config.yaml
n_layer: 11
d_model: 128
n_experts: 40
experts_per_token: 1
d_expert: 224
d_shared_expert: 0
activation: "swiglu"
moe_layers: [0, 1, 2, 3, 4, 5, 6, 7, 8, 9, 10]
router_score: "sigmoid"
normalize_top_k: false
routed_scale: 2.0
balance_loss: 0.00158
balance_bias: true
router_noise: 0.1
scale_expert_input: true
init_std_router: 0.00692
lr_router: 0.00137
vocab_size: 8192
norm: "rmsnorm"
norm_eps: 1e-05
tie_embeddings: true
optimizer: "soap_variant"
lr: 0.00895
beta1: 0.95
beta2: 0.98
grad_clip: 2.0
batch_tokens: 131072
seq_len: 1024
train_tokens: 610100000
steps: 4655
dataset: "wikipedia_en"
Below are experts of layer 8 (counted from 0) of a mixture-of-experts language model. Rows are named router (the router's row for the expert), down (a neuron's output weights, with its number) and show model dimensions 0-63. Each number is 50 + 15 x the weight over its row's rms, rounded and kept within 0 to 99.
After each expert's rows: a language model's description of what the expert responds to. This comes from a sample of Wikipedia text that the model never trained on.

# expert 9
router:51 36 34 48 56 16 38 64 39 53 64 85 72 50 46 51 64 17 12 55 69 60 45 24 39 45 50 53 26 51 45 37 57 27 39 29 65 53 60 33 26 53 62 43 37 55 51 56 40 56 48 61 56 39 12 56 36 45 42 67 32 43 68 47
down0:50 51 62 64 42 52 47 67 54 10 69 58 57 29 50 47 66 45 24 16 42 42 30 77 59 50 51 52 49 58 45 55 48 58 61 59 44 51 43 42 71 44 24 45 49 53 46 62 34 63 50 41 64 55 60 52 39 43 59 45 65 36 47 60
down1:63 47 43 52 40 69 29 58 20 44 60 47 60 72 55 60 29 52 49 20 43 26 28 54 29 44 35 49 46 49 36 33 67 40 64 53 84 53 44 69 39 39 51 26 64 28 63 41 50 53 55 59 39 60 46 66 66 42 42 68 64 55 42 26
down2:60 39 35 41 54 45 60 58 34 58 45 52 64 49 49 56 43 56 48 74 63 55 32 48 57 57 72 37 61 79 61 84 20 31 20 50 33 59 58 70 51 40 42 51 48 78 43 68 49 62 68 31 46 26 52 64 43 54 55 30 33 31 59 40
down3:22 31 45 42 72 54 27 43 65 26 50 24 66 40 50 83 30 19 30 71 53 43 28 42 36 76 58 24 31 48 59 52 13 48 54 40 73 40 38 54 43 73 32 37 46 62 41 57 58 45 69 35 39 68 56 39 43 59 85 67 56 40 42 52
down4:51 70 26 57 94 41 69 29 54 66 60 52 58 46 50 56 73 46 37 43 48 45 40 41 61 66 33 24 43 55 42 55 71 65 41 54 33 48 40 46 55 51 64 71 39 53 38 30 39 49 47 42 64 39 42 52 73 57 51 45 67 47 14 08
down5:67 48 46 58 44 61 54 65 44 65 57 62 30 70 46 64 40 55 78 52 37 41 50 53 33 59 63 50 49 46 59 80 58 31 64 43 33 48 46 92 31 46 53 44 63 54 56 69 49 54 48 27 49 33 18 54 05 64 51 45 37 38 62 39
down6:37 42 41 32 16 55 36 56 56 40 48 38 45 49 34 45 60 54 57 54 49 27 44 32 37 53 55 60 83 52 34 64 43 37 44 64 42 52 35 36 27 34 74 51 40 37 59 45 82 54 46 30 55 63 24 27 56 58 40 50 43 54 30 30
What it handles: Pipe separators in wiki tables and the == / === heading markers, mostly between cells with years, names, chart data or votes.

# expert 22
router:49 49 39 45 44 40 43 50 57 56 63 68 68 54 44 36 46 49 31 38 48 51 32 24 59 62 24 34 20 63 36 30 54 25 36 15 58 48 32 47 39 70 80 67 53 44 61 37 43 55 39 65 61 30 11 62 39 70 38 64 46 50 50 59
down5:61 48 37 71 45 86 54 61 55 24 31 63 49 54 37 43 77 39 55 14 67 72 36 56 48 51 62 48 56 62 51 60 56 36 43 29 62 60 59 44 25 42 30 59 62 73 36 64 64 60 70 61 62 55 28 52 57 20 48 37 38 70 50 52
down6:49 42 30 63 38 34 56 36 40 56 44 48 29 42 60 71 73 56 27 29 58 45 53 48 57 36 48 30 71 60 45 38 53 27 46 43 55 65 32 75 41 61 70 88 71 34 68 67 63 39 56 38 34 70 50 22 42 36 49 59 49 42 50 63
down7:35 66 32 46 49 57 47 28 29 56 52 29 30 40 42 44 58 35 48 45 39 25 55 47 62 54 58 56 35 32 23 45 64 54 45 55 26 59 66 29 49 39 55 65 56 69 85 79 51 23 25 49 32 69 74 65 64 36 57 59 53 53 46 52
down8:46 35 36 37 41 46 26 66 60 48 56 39 50 51 28 25 42 17 42 51 73 76 33 58 54 28 56 60 69 21 59 52 54 45 38 29 55 15 48 44 73 42 58 21 37 39 47 45 54 54 44 45 53 37 75 44 75 34 37 57 43 54 43 35
down9:23 37 24 75 61 78 40 72 60 49 55 17 59 41 59 69 60 50 34 57 46 49 44 39 51 57 60 87 58 27 55 62 64 29 46 57 37 41 47 60 47 62 76 56 29 61 55 43 37 61 68 65 47 39 53 63 27 46 40 66 30 42 29 72
down10:34 48 44 42 27 52 41 53 67 25 34 44 60 24 34 69 55 51 38 42 39 80 60 37 34 66 76 13 56 42 75 63 66 29 55 56 54 54 27 23 60 66 64 38 23 51 76 77 75 53 55 14 63 43 51 67 49 42 54 63 90 57 43 57
down11:43 39 55 53 59 83 37 75 59 45 76 68 33 60 60 39 61 58 88 83 34 52 53 46 54 53 33 60 50 32 47 63 90 33 28 68 58 68 36 42 68 15 52 83 42 50 50 36 37 48 66 44 61 34 74 60 56 30 80 42 33 42 47 54
What it handles: Lone consonant letters splitting ordinary English words mid-word, such as h in perhaps, b in ambition, p in widespread.

# expert 1
router:47 44 40 51 34 36 43 47 53 39 47 59 68 60 40 38 66 37 53 38 85 75 43 25 60 45 29 52 43 31 36 35 61 47 27 42 47 39 60 38 30 73 65 43 63 45 74 32 33 34 35 57 47 53 46 61 63 46 48 49 16 61 47 49
down0:60 52 52 64 11 47 71 48 73 42 42 69 72 84 24 65 61 64 76 55 56 38 38 61 55 56 90 68 42 83 69 44 22 49 61 58 47 51 56 41 50 48 84 32 25 33 56 56 42 42 72 59 62 47 44 61 57 51 75 67 34 45 42 68
down1:59 55 58 62 41 61 55 51 35 74 62 73 48 31 61 67 75 47 57 47 41 52 26 53 48 49 50 71 60 46 49 13 49 71 45 76 46 60 63 69 65 29 66 42 43 62 44 71 42 43 58 50 26 73 57 39 67 53 68 47 71 62 66 46
down2:51 58 50 59 62 32 62 57 67 26 44 37 36 23 63 36 42 47 65 26 42 42 63 54 60 38 65 63 52 48 53 45 41 36 81 49 49 50 50 20 49 40 59 53 05 64 53 63 44 55 49 53 50 58 95 68 44 60 39 39 62 61 61 35
down3:53 54 34 54 65 60 38 48 59 75 32 72 41 84 64 56 33 71 15 28 37 55 61 57 43 52 77 70 33 62 38 59 70 51 24 51 80 48 14 49 44 46 64 35 48 47 64 22 52 50 42 57 39 53 57 24 29 67 41 54 43 49 47 47
down4:48 50 56 31 34 69 48 48 44 54 30 55 36 52 81 56 44 67 68 35 38 31 48 27 83 45 15 28 44 57 54 52 71 42 42 31 77 36 32 29 60 66 41 55 57 49 30 45 32 42 36 45 62 58 37 61 35 37 52 68 91 55 50 46
down5:39 30 64 70 62 63 55 58 64 66 34 64 54 29 53 83 44 30 51 46 63 70 42 83 55 34 40 68 54 57 43 40 75 49 37 47 43 58 50 67 56 68 94 40 79 67 41 37 31 65 58 19 48 52 59 76 59 65 67 42 62 37 49 60
down6:44 37 43 40 52 44 53 28 65 09 39 20 53 68 24 60 67 49 66 49 38 36 49 52 18 49 40 56 59 54 75 24 42 44 67 72 76 65 55 47 52 61 51 71 54 69 67 71 35 36 37 16 89 52 51 47 46 49 33 60 28 48 42 38
What it handles: Prepositions such as of, for, in, at, during, under, usually before the, his or its, including "Stats at Baseball Reference".

# expert 33
router:49 36 20 23 40 33 24 39 55 44 53 55 75 66 27 33 71 48 39 36 62 40 49 38 53 42 16 49 40 28 22 32 52 43 37 43 53 49 31 39 37 70 51 36 58 82 81 35 23 30 48 52 54 51 35 42 45 43 35 60 40 55 50 36
down5:36 57 58 70 33 28 43 44 06 42 36 55 62 55 36 68 37 59 45 45 65 61 40 47 28 58 34 59 30 39 50 57 50 85 33 43 64 52 67 51 34 59 61 33 40 26 22 82 59 29 57 58 64 40 40 58 39 34 38 39 20 66 38 40
down6:39 57 41 70 38 77 60 45 44 52 39 45 60 33 39 38 29 56 65 42 47 60 43 56 51 25 50 18 54 49 60 33 67 47 40 31 37 61 28 61 69 45 41 50 57 33 65 78 62 37 75 61 59 49 12 73 65 60 54 33 64 13 50 33
down7:56 60 39 46 35 56 34 41 54 44 44 41 65 56 53 38 58 30 61 36 63 35 48 42 50 12 49 61 38 32 57 50 44 54 41 36 53 82 79 65 66 68 95 53 37 54 67 76 42 81 47 53 40 46 48 52 52 58 56 64 47 54 62 43
down8:44 43 66 42 49 72 73 59 33 61 65 70 42 39 28 51 51 56 30 75 32 62 40 38 40 50 68 70 46 60 44 43 26 64 13 11 46 44 52 35 64 55 51 31 61 33 34 37 28 46 37 72 42 26 52 39 40 53 57 74 25 68 46 60
down9:60 52 49 42 33 46 68 41 44 70 62 30 47 74 36 60 70 43 60 11 62 55 30 39 64 42 32 09 47 41 51 42 35 52 44 58 43 28 46 63 23 21 52 56 37 43 64 54 64 48 59 18 30 42 41 61 45 69 45 40 59 44 39 46
down10:76 61 46 50 76 56 53 61 37 53 57 51 37 57 63 37 32 40 77 71 65 53 55 36 39 55 25 23 37 42 44 24 54 48 51 43 40 44 81 58 70 60 25 67 40 67 61 17 58 62 62 34 42 50 32 34 65 54 63 45 33 59 65 80
down11:44 39 48 39 53 56 68 58 63 68 69 36 41 54 52 47 60 69 78 72 62 65 65 58 40 31 47 62 68 73 69 46 75 51 56 50 60 45 46 58 42 58 78 39 41 50 34 37 77 39 82 48 40 48 29 20 55 43 51 77 31 56 48 56
What it handles: Job and role nouns or their agent suffixes in biographies, such as footballer, director, politician, cur-ator, swim-mer, plus field nouns like study, system.

# expert 2
router:30 41 33 44 37 53 50 38 31 58 50 59 66 50 45 54 90 51 16 57 63 41 64 38 45 19 51 46 34 38 43 30 33 31 49 40 59 38 43 45 27 60 59 60 30 82 35 36 43 32 40 51 46 51 31 66 50 37 06 76 32 53 41 33
down0:74 58 43 54 38 59 56 64 35 55 49 57 19 45 44 50 66 52 47 78 76 43 79 77 49 46 33 67 63 48 74 47 20 76 27 39 40 76 52 63 59 22 38 67 53 59 70 46 53 46 51 18 84 30 22 43 33 37 20 58 46 44 53 55
down1:32 54 66 38 43 29 71 41 31 52 59 66 11 78 39 58 50 41 55 69 64 71 57 66 57 31 30 77 47 60 44 91 68 26 48 34 57 40 50 58 47 58 44 19 71 58 49 50 51 60 47 52 42 52 49 21 41 45 56 40 80 37 46 72
down2:54 35 50 37 50 32 52 20 43 54 20 85 41 58 52 37 32 36 65 36 48 51 28 48 36 36 67 62 65 55 41 39 76 42 28 48 34 58 28 31 21 20 35 61 67 15 44 42 71 56 64 58 56 53 29 74 53 69 50 62 50 42 47 36
down3:54 50 73 50 46 35 53 71 69 43 49 61 71 75 32 33 54 52 34 75 44 60 58 71 70 67 27 66 51 73 68 54 48 50 72 51 56 75 43 61 45 74 41 59 26 58 63 30 35 62 56 54 79 66 77 79 46 53 48 53 52 36 60 49
down4:75 64 64 49 77 51 46 31 35 40 69 54 56 39 48 56 68 78 62 39 76 54 24 57 54 67 53 53 99 48 48 42 54 46 33 39 48 15 70 19 63 50 54 71 43 53 62 55 33 63 57 63 62 29 57 43 37 55 45 83 54 57 32 58
down5:74 63 66 36 65 41 55 48 63 31 49 42 37 40 50 46 66 37 45 24 40 59 37 66 36 73 46 51 63 16 52 63 55 77 55 27 34 67 46 62 46 52 48 16 71 44 38 43 44 49 15 44 41 33 55 86 36 48 48 62 38 62 75 33
down6:30 52 33 75 57 60 75 82 65 38 52 50 85 25 94 62 40 56 41 45 55 51 43 54 68 67 35 69 53 56 62 41 59 49 43 53 55 43 41 34 40 59 51 84 75 49 62 52 54 37 37 61 35 44 77 65 71 52 39 62 52 54 37 49
What it handles: Media and arts nouns in entertainment articles, often after the or a: film, album, song, chart positions, studio album.

# expert 13
router:41 40 38 28 37 48 51 72 42 53 64 58 74 71 27 35 58 48 42 51 69 42 34 38 60 36 43 43 42 54 37 38 45 29 48 25 49 59 43 34 35 64 55 61 50 73 71 56 51 46 59 58 42 43 47 71 39 44 31 61 53 54 63 33
down0:40 42 55 69 52 75 43 53 31 33 60 58 47 76 61 42 43 60 78 31 66 56 44 34 32 39 43 48 39 45 69 34 43 35 47 42 42 24 31 42 60 62 37 55 80 62 74 77 44 23 63 73 65 38 58 41 35 43 39 16 42 51 31 50
down1:45 37 60 31 27 48 20 71 77 72 61 35 52 48 44 37 55 68 26 27 32 58 40 48 74 47 55 44 49 55 72 55 32 53 38 42 56 85 40 39 43 51 50 38 70 37 31 58 51 22 61 71 47 34 34 73 46 59 47 51 39 52 21 39
down2:57 26 39 37 35 51 80 58 58 64 59 52 47 57 59 60 52 37 49 62 51 45 71 57 54 60 55 79 32 24 57 57 44 35 50 54 40 88 61 23 60 41 37 53 54 65 49 51 36 92 77 52 74 52 57 58 44 29 39 64 72 30 60 64
down3:51 46 47 61 32 36 55 70 08 56 65 73 57 47 49 66 79 27 42 55 54 30 48 52 53 55 46 35 54 62 36 51 38 50 59 32 60 47 84 29 61 59 64 52 56 37 79 46 40 49 35 37 43 68 38 34 50 65 55 54 39 39 48 73
down4:67 45 65 70 56 51 14 47 71 54 43 43 52 28 21 60 36 57 52 52 32 61 32 52 63 27 66 49 59 26 27 42 56 51 37 37 59 72 46 36 33 61 56 20 51 68 36 37 40 54 21 59 48 47 39 38 70 19 61 52 52 68 29 28
down5:55 38 43 46 70 71 27 42 39 68 68 63 62 56 49 69 42 49 31 73 48 25 30 53 35 90 47 54 60 36 57 59 45 50 37 37 36 37 45 25 77 08 35 29 45 52 61 26 68 48 74 44 41 28 32 66 70 38 51 78 55 44 55 55
down6:44 45 53 45 79 73 31 56 39 67 63 68 39 58 42 37 43 60 44 50 54 46 31 49 54 48 54 16 58 46 32 69 66 62 50 63 57 69 48 56 49 86 79 64 51 68 80 33 56 52 41 72 71 39 43 28 43 53 35 34 31 32 32 88
What it handles: Subject pronouns and relatives (he, it, they, she, who, which, that) after commas or conjunctions, usually before was, is or had.

# expert 12
router:48 47 55 27 36 40 45 52 53 59 37 68 65 72 39 37 63 13 32 40 48 49 49 20 53 38 54 46 51 45 37 36 41 41 33 46 53 40 53 54 20 61 50 51 68 56 48 21 22 42 63 46 52 59 12 37 32 62 22 65 33 47 64 19
down5:47 61 75 66 49 64 38 57 16 58 49 81 64 81 60 47 64 34 25 34 29 29 22 45 51 42 51 59 37 38 38 70 32 64 52 68 86 48 64 40 47 41 51 47 44 51 45 43 49 41 58 55 45 54 64 18 42 27 54 57 50 49 37 46
down6:51 59 45 46 42 57 31 80 36 57 33 33 56 54 37 61 60 70 44 42 30 65 35 28 40 30 39 53 47 63 50 42 27 55 34 58 56 63 35 67 61 33 80 60 68 38 30 56 33 41 51 66 39 51 55 27 46 45 93 30 66 55 48 69
down7:31 61 53 46 33 41 25 48 39 37 65 81 36 19 39 65 79 77 69 54 65 57 30 48 62 61 53 33 51 34 38 55 57 19 56 28 44 57 62 57 24 54 61 54 37 52 69 25 30 35 46 64 42 64 61 76 53 61 73 74 60 43 60 40
down8:37 44 55 62 49 46 44 27 44 31 38 48 63 52 42 55 64 59 30 36 66 69 36 62 35 34 66 56 27 62 51 44 58 52 64 30 52 56 26 46 47 72 66 42 57 65 53 29 49 52 75 53 27 69 40 81 41 49 73 48 55 45 17 54
down9:23 52 57 18 18 22 36 38 53 56 18 47 28 26 42 49 91 60 49 56 46 56 76 40 65 77 63 14 56 47 58 43 48 37 47 79 70 49 53 55 63 75 42 59 49 50 51 38 51 45 54 36 46 62 44 77 70 39 55 16 60 77 69 42
down10:66 62 53 60 21 26 60 87 78 69 60 53 76 38 44 57 68 47 50 37 60 51 58 65 47 47 50 26 53 68 44 42 49 45 59 67 48 67 52 37 58 44 81 64 64 76 35 73 40 51 59 18 25 64 45 45 62 49 33 51 31 66 56 83
down11:08 24 40 57 52 53 82 51 50 41 37 54 39 52 26 60 52 66 59 23 67 21 66 51 59 35 61 57 59 33 45 52 54 48 51 82 53 37 61 38 66 53 72 52 37 42 39 56 68 36 48 48 43 67 42 38 39 32 53 84 38 52 59 33
What it handles: Mid-word pieces of non-English proper names, mainly Japanese (Hiroshi, Natsuko) and Slavic -ović/-ić, plus other transliterated names.

# expert 31
router:39 49 25 46 63 22 31 33 40 55 62 86 59 43 35 59 80 47 50 55 54 52 57 05 54 49 38 47 50 51 30 31 56 39 51 16 82 54 60 44 59 74 55 43 44 65 65 54 24 51 33 59 63 41 23 43 36 57 31 64 33 39 62 35
down0:78 24 23 36 36 78 77 48 50 44 59 62 79 68 45 55 27 35 51 55 50 39 29 74 57 37 48 51 49 41 36 29 61 48 13 53 42 61 72 22 32 68 73 18 60 49 43 38 42 64 66 42 64 61 68 22 28 49 44 55 56 64 59 30
down1:45 29 55 66 32 38 45 36 27 48 36 70 41 40 72 36 80 41 42 36 53 42 58 45 52 41 42 49 56 70 59 07 49 44 42 40 78 73 35 54 09 63 46 47 44 44 53 54 41 58 22 53 37 72 49 34 62 53 66 53 78 63 29 46
down2:91 40 54 56 41 73 27 43 30 59 35 66 68 65 50 55 74 35 36 45 50 61 53 24 59 43 73 37 36 37 60 25 42 53 53 35 36 50 48 51 65 64 80 45 59 47 36 57 57 71 35 48 67 39 30 68 55 69 40 28 54 54 77 54
down3:66 52 41 46 56 64 27 40 41 21 59 71 41 36 48 50 35 54 38 40 46 58 57 20 45 55 64 65 63 43 40 24 61 33 55 22 69 73 47 62 41 56 37 45 60 50 42 72 48 60 52 78 63 79 51 57 36 48 74 72 37 57 35 62
down4:53 58 41 51 50 53 53 41 54 60 38 61 43 45 51 12 54 47 62 70 18 53 56 43 69 34 42 82 36 07 38 39 42 55 51 48 20 63 58 57 61 51 56 54 69 49 64 39 59 40 21 68 42 79 58 59 40 63 47 59 48 74 76 34
down5:71 45 69 57 41 36 47 74 71 52 35 66 49 44 47 25 50 18 47 18 56 38 52 58 48 42 46 90 51 44 34 46 23 31 19 73 48 18 59 36 57 77 73 67 53 42 51 49 52 55 42 38 64 58 81 39 67 70 49 32 58 59 51 56
down6:58 34 64 74 48 55 64 38 13 20 25 33 56 45 34 22 29 70 43 60 52 51 48 51 70 59 47 41 46 70 51 53 43 57 38 51 39 43 38 47 53 38 77 20 50 47 73 47 50 42 55 40 64 45 66 46 28 33 41 54 39 66 39 38
What it handles: Line breaks ending table rows or paragraphs before headings, plus table separator rows and heading marks like == and ===.

# expert 23
router:56 39 33 31 39 56 53 39 28 43 53 55 57 59 43 48 99 29 50 35 67 46 34 33 41 33 24 46 53 59 39 39 61 46 44 38 50 64 34 37 62 61 43 36 67 70 56 54 35 29 38 79 49 38 38 79 39 39 19 62 58 56 46 33
down0:26 66 75 27 63 68 65 73 28 38 58 69 34 31 45 41 31 64 54 59 63 53 42 56 38 35 76 69 36 38 71 35 27 45 54 48 53 28 18 50 56 59 44 44 48 61 71 68 67 60 59 48 52 38 56 75 64 36 40 62 64 81 59 54
down1:50 58 41 42 11 58 70 66 50 45 00 52 62 27 31 49 46 54 47 57 44 50 57 50 55 33 29 55 47 60 13 63 53 44 43 58 53 54 37 54 41 31 25 60 48 49 46 52 23 38 48 22 42 36 56 34 39 07 32 49 82 51 31 38
down2:43 66 42 63 40 69 51 53 62 17 22 27 48 31 82 30 81 29 58 85 71 36 58 60 41 63 54 61 33 44 39 36 49 41 48 60 42 32 39 46 51 40 26 64 49 41 29 43 69 70 66 35 42 60 50 30 68 27 56 46 77 43 60 49
down3:20 33 33 21 49 37 73 48 59 30 46 46 50 56 77 54 51 32 81 43 48 50 49 25 66 48 59 58 55 59 21 67 30 44 58 31 50 82 62 18 43 59 39 49 52 22 41 43 53 37 38 70 26 69 54 26 18 48 29 62 45 33 63 42
down4:46 70 75 63 63 64 26 40 56 46 83 33 69 27 67 65 54 56 29 38 26 49 67 39 52 58 59 59 56 44 47 42 68 42 65 60 40 37 55 88 39 40 56 54 17 43 40 84 51 88 42 69 46 39 50 20 47 27 49 58 53 39 66 63
down5:46 42 54 62 46 52 94 34 27 41 51 50 59 58 60 68 62 33 42 32 28 53 59 34 36 55 72 25 65 67 63 20 47 80 56 38 61 59 75 54 45 40 60 25 44 56 45 55 58 64 35 48 76 53 43 47 87 44 71 57 57 71 51 58
down6:31 39 63 45 43 56 23 83 54 61 59 48 44 58 65 60 67 37 40 77 43 45 44 44 93 84 36 30 36 37 43 60 53 50 37 41 78 34 65 62 54 58 60 64 46 51 49 44 40 66 39 30 35 51 73 47 21 18 69 44 40 61 64 46
What it handles: Head nouns naming places, lists or categories, often before of or in, such as region, village, Heritage List, area, period.

# expert 3
router:44 17 56 48 66 51 45 62 26 43 38 85 66 64 38 41 78 45 41 20 60 48 18 00 64 21 35 51 43 55 44 23 64 30 34 43 42 45 76 22 39 55 58 32 58 69 55 43 41 52 31 57 49 52 15 43 32 61 34 59 33 42 68 31
down0:70 60 55 70 60 32 50 40 50 60 51 59 56 41 19 69 58 39 34 56 28 50 33 42 41 64 41 45 71 48 61 44 65 90 76 56 43 34 42 50 57 43 64 58 49 48 61 58 56 64 43 35 38 37 42 31 28 53 43 63 82 73 32 46
down1:28 52 43 30 72 60 48 30 64 74 44 61 41 70 16 54 36 36 55 56 43 78 63 24 41 58 49 64 39 36 47 57 68 30 53 53 51 51 53 59 63 49 25 59 53 54 63 31 67 20 53 40 56 70 41 57 78 25 36 43 10 63 43 41
down2:35 65 40 63 68 80 33 44 62 19 36 79 62 23 50 23 47 43 53 42 35 55 64 49 59 40 63 56 41 52 78 65 76 35 39 57 66 35 31 52 47 65 75 32 84 43 59 34 45 38 48 53 48 46 69 71 54 48 56 12 18 53 29 39
down3:62 64 51 36 51 52 51 66 42 55 53 56 52 31 40 41 52 64 50 38 75 53 46 54 56 36 53 65 44 56 47 33 69 45 72 72 45 37 33 63 62 46 57 75 53 49 49 50 32 42 26 70 58 48 48 84 12 57 50 57 74 51 43 54
down4:38 50 45 39 38 37 54 46 52 39 41 31 40 09 36 58 39 42 59 43 47 74 52 58 34 30 62 32 42 51 36 47 28 38 45 37 50 45 26 64 86 53 34 54 74 51 26 47 82 64 47 55 39 78 54 51 57 33 51 45 34 57 45 61
down5:43 48 75 53 47 13 43 17 40 42 34 61 41 52 58 46 70 51 47 69 79 46 20 65 55 44 29 34 44 37 13 44 38 57 64 62 54 42 24 57 52 62 30 31 37 60 29 57 26 45 60 38 29 52 46 46 75 54 69 68 72 46 57 57
down6:62 42 56 49 85 59 56 46 40 36 52 54 42 39 70 43 19 36 58 44 32 61 47 30 58 47 53 14 43 56 60 61 33 37 49 58 46 49 52 65 18 57 16 76 44 63 32 62 65 17 60 47 41 45 31 45 65 45 50 64 58 71 49 50
What it handles: Colons and similar separators after field labels in infobox-style lists, such as Pages:, Died:, Website: http:, plus list-item dashes and semicolons.

# expert 26
router:46 56 21 26 45 53 32 65 43 42 56 74 82 68 38 33 61 38 54 43 63 53 52 02 74 50 57 26 43 46 44 53 52 31 51 17 69 49 47 42 33 67 71 38 49 53 64 40 34 44 44 69 49 42 37 72 30 73 41 63 07 45 61 38
down0:48 58 51 61 35 63 40 50 73 61 47 13 48 25 65 41 48 66 58 49 73 52 33 36 56 52 73 37 49 65 76 50 48 24 19 42 51 52 40 62 33 50 73 43 53 65 55 46 57 41 30 50 35 73 51 46 58 62 60 52 13 54 35 65
down1:46 57 39 46 37 40 67 61 62 46 38 68 76 54 53 51 34 41 71 44 29 61 51 51 51 54 76 50 72 18 46 51 28 58 38 16 46 45 22 47 19 68 53 64 52 34 70 51 75 25 48 24 17 63 63 63 49 57 35 66 46 59 66 45
down2:57 57 46 21 50 65 58 64 55 19 43 61 40 28 62 41 47 27 57 69 54 55 53 62 34 57 68 72 61 54 61 33 35 42 47 66 53 77 31 45 72 53 46 56 67 62 38 74 63 58 69 33 80 65 47 56 48 44 48 30 65 16 69 39
down3:57 69 50 60 17 66 46 75 59 47 52 59 60 53 54 80 39 40 42 15 27 43 61 19 26 46 58 33 76 58 34 63 46 53 39 41 58 63 55 35 40 39 66 20 46 30 62 35 41 68 49 77 45 62 42 75 55 55 77 67 46 81 45 58
down4:84 48 37 50 64 69 44 46 43 55 46 54 18 19 60 30 54 50 61 63 40 56 72 24 43 39 61 58 37 38 40 41 31 37 43 47 39 21 50 67 63 56 88 57 80 63 57 55 13 80 40 58 67 68 38 35 46 33 45 50 56 41 38 77
down5:71 20 42 58 54 37 60 40 85 30 52 51 75 63 60 57 69 69 53 42 54 54 54 13 25 41 43 31 70 56 55 49 44 62 48 63 61 50 71 52 64 24 73 38 45 31 56 66 53 59 28 67 71 46 50 45 57 63 63 37 62 43 39 58
down6:72 53 34 32 36 37 64 54 63 55 40 36 66 51 61 57 64 10 89 70 39 48 54 58 44 38 76 34 54 50 36 59 31 67 55 49 54 49 35 26 67 36 49 77 59 67 52 60 66 73 54 60 58 23 38 68 55 54 66 49 78 74 46 29
What it handles: Pipe separators, row dividers and semicolons in wiki tables and score lists, such as LINEAR | DOR or tennis score columns.

# expert 16
router:42 38 43 36 67 26 56 40 62 32 57 79 59 60 47 51 62 34 53 35 66 74 68 46 67 43 26 48 30 37 17 42 49 47 44 34 47 49 37 13 36 60 31 53 51 64 78 49 33 31 46 54 62 51 31 62 31 60 39 57 54 52 62 28
down5:39 46 31 72 44 61 40 69 57 38 32 47 29 37 67 42 49 58 75 60 78 54 31 38 60 59 40 59 43 55 55 71 49 61 68 42 27 31 30 29 54 52 49 52 52 17 67 75 57 62 39 49 21 53 43 86 28 55 38 73 41 19 26 52
down6:25 43 33 41 44 78 46 45 44 29 74 46 33 58 52 40 43 43 33 51 56 54 50 36 54 38 65 50 51 71 52 30 41 35 31 43 51 40 70 45 39 70 57 50 53 24 35 54 78 28 29 63 69 21 27 36 64 57 39 69 52 45 55 62
down7:62 42 38 29 59 63 33 49 66 64 72 55 35 68 61 69 69 86 54 55 22 36 43 62 46 90 62 36 59 63 40 91 49 41 59 33 41 50 52 67 58 68 57 50 43 58 56 26 65 48 58 21 46 34 21 34 58 42 42 41 52 48 32 45
down8:40 65 75 42 20 36 45 72 50 23 65 46 48 70 75 37 40 50 47 30 72 35 53 45 53 43 44 47 69 77 42 38 55 57 48 37 35 58 40 61 38 55 71 38 47 69 65 43 54 63 34 12 22 40 68 36 56 56 73 76 71 83 44 42
down9:52 51 48 61 46 25 67 69 46 57 53 64 68 48 51 39 64 28 49 11 43 63 46 74 36 53 53 47 41 59 36 46 53 38 76 50 13 53 46 39 59 64 49 37 44 60 49 50 68 70 34 52 59 36 37 51 17 45 41 31 42 74 65 63
down10:66 49 37 44 64 34 70 41 29 56 46 48 48 44 70 43 79 64 48 28 63 28 22 48 53 37 57 57 65 75 30 58 80 76 42 61 48 63 44 57 40 26 51 30 69 65 61 44 65 47 40 74 45 35 72 47 57 64 81 48 43 51 29 41
down11:57 47 55 57 49 60 36 31 64 66 36 29 63 59 36 41 34 42 35 52 37 46 69 51 46 34 28 53 52 46 57 69 50 34 60 31 67 42 37 42 52 59 70 46 78 48 34 48 42 76 53 61 13 64 33 60 42 71 64 62 35 43 19 39
What it handles: Tokens in demographic and measurement prose: of in "under the age of", opening parentheses, percent signs, digits, households, median, income.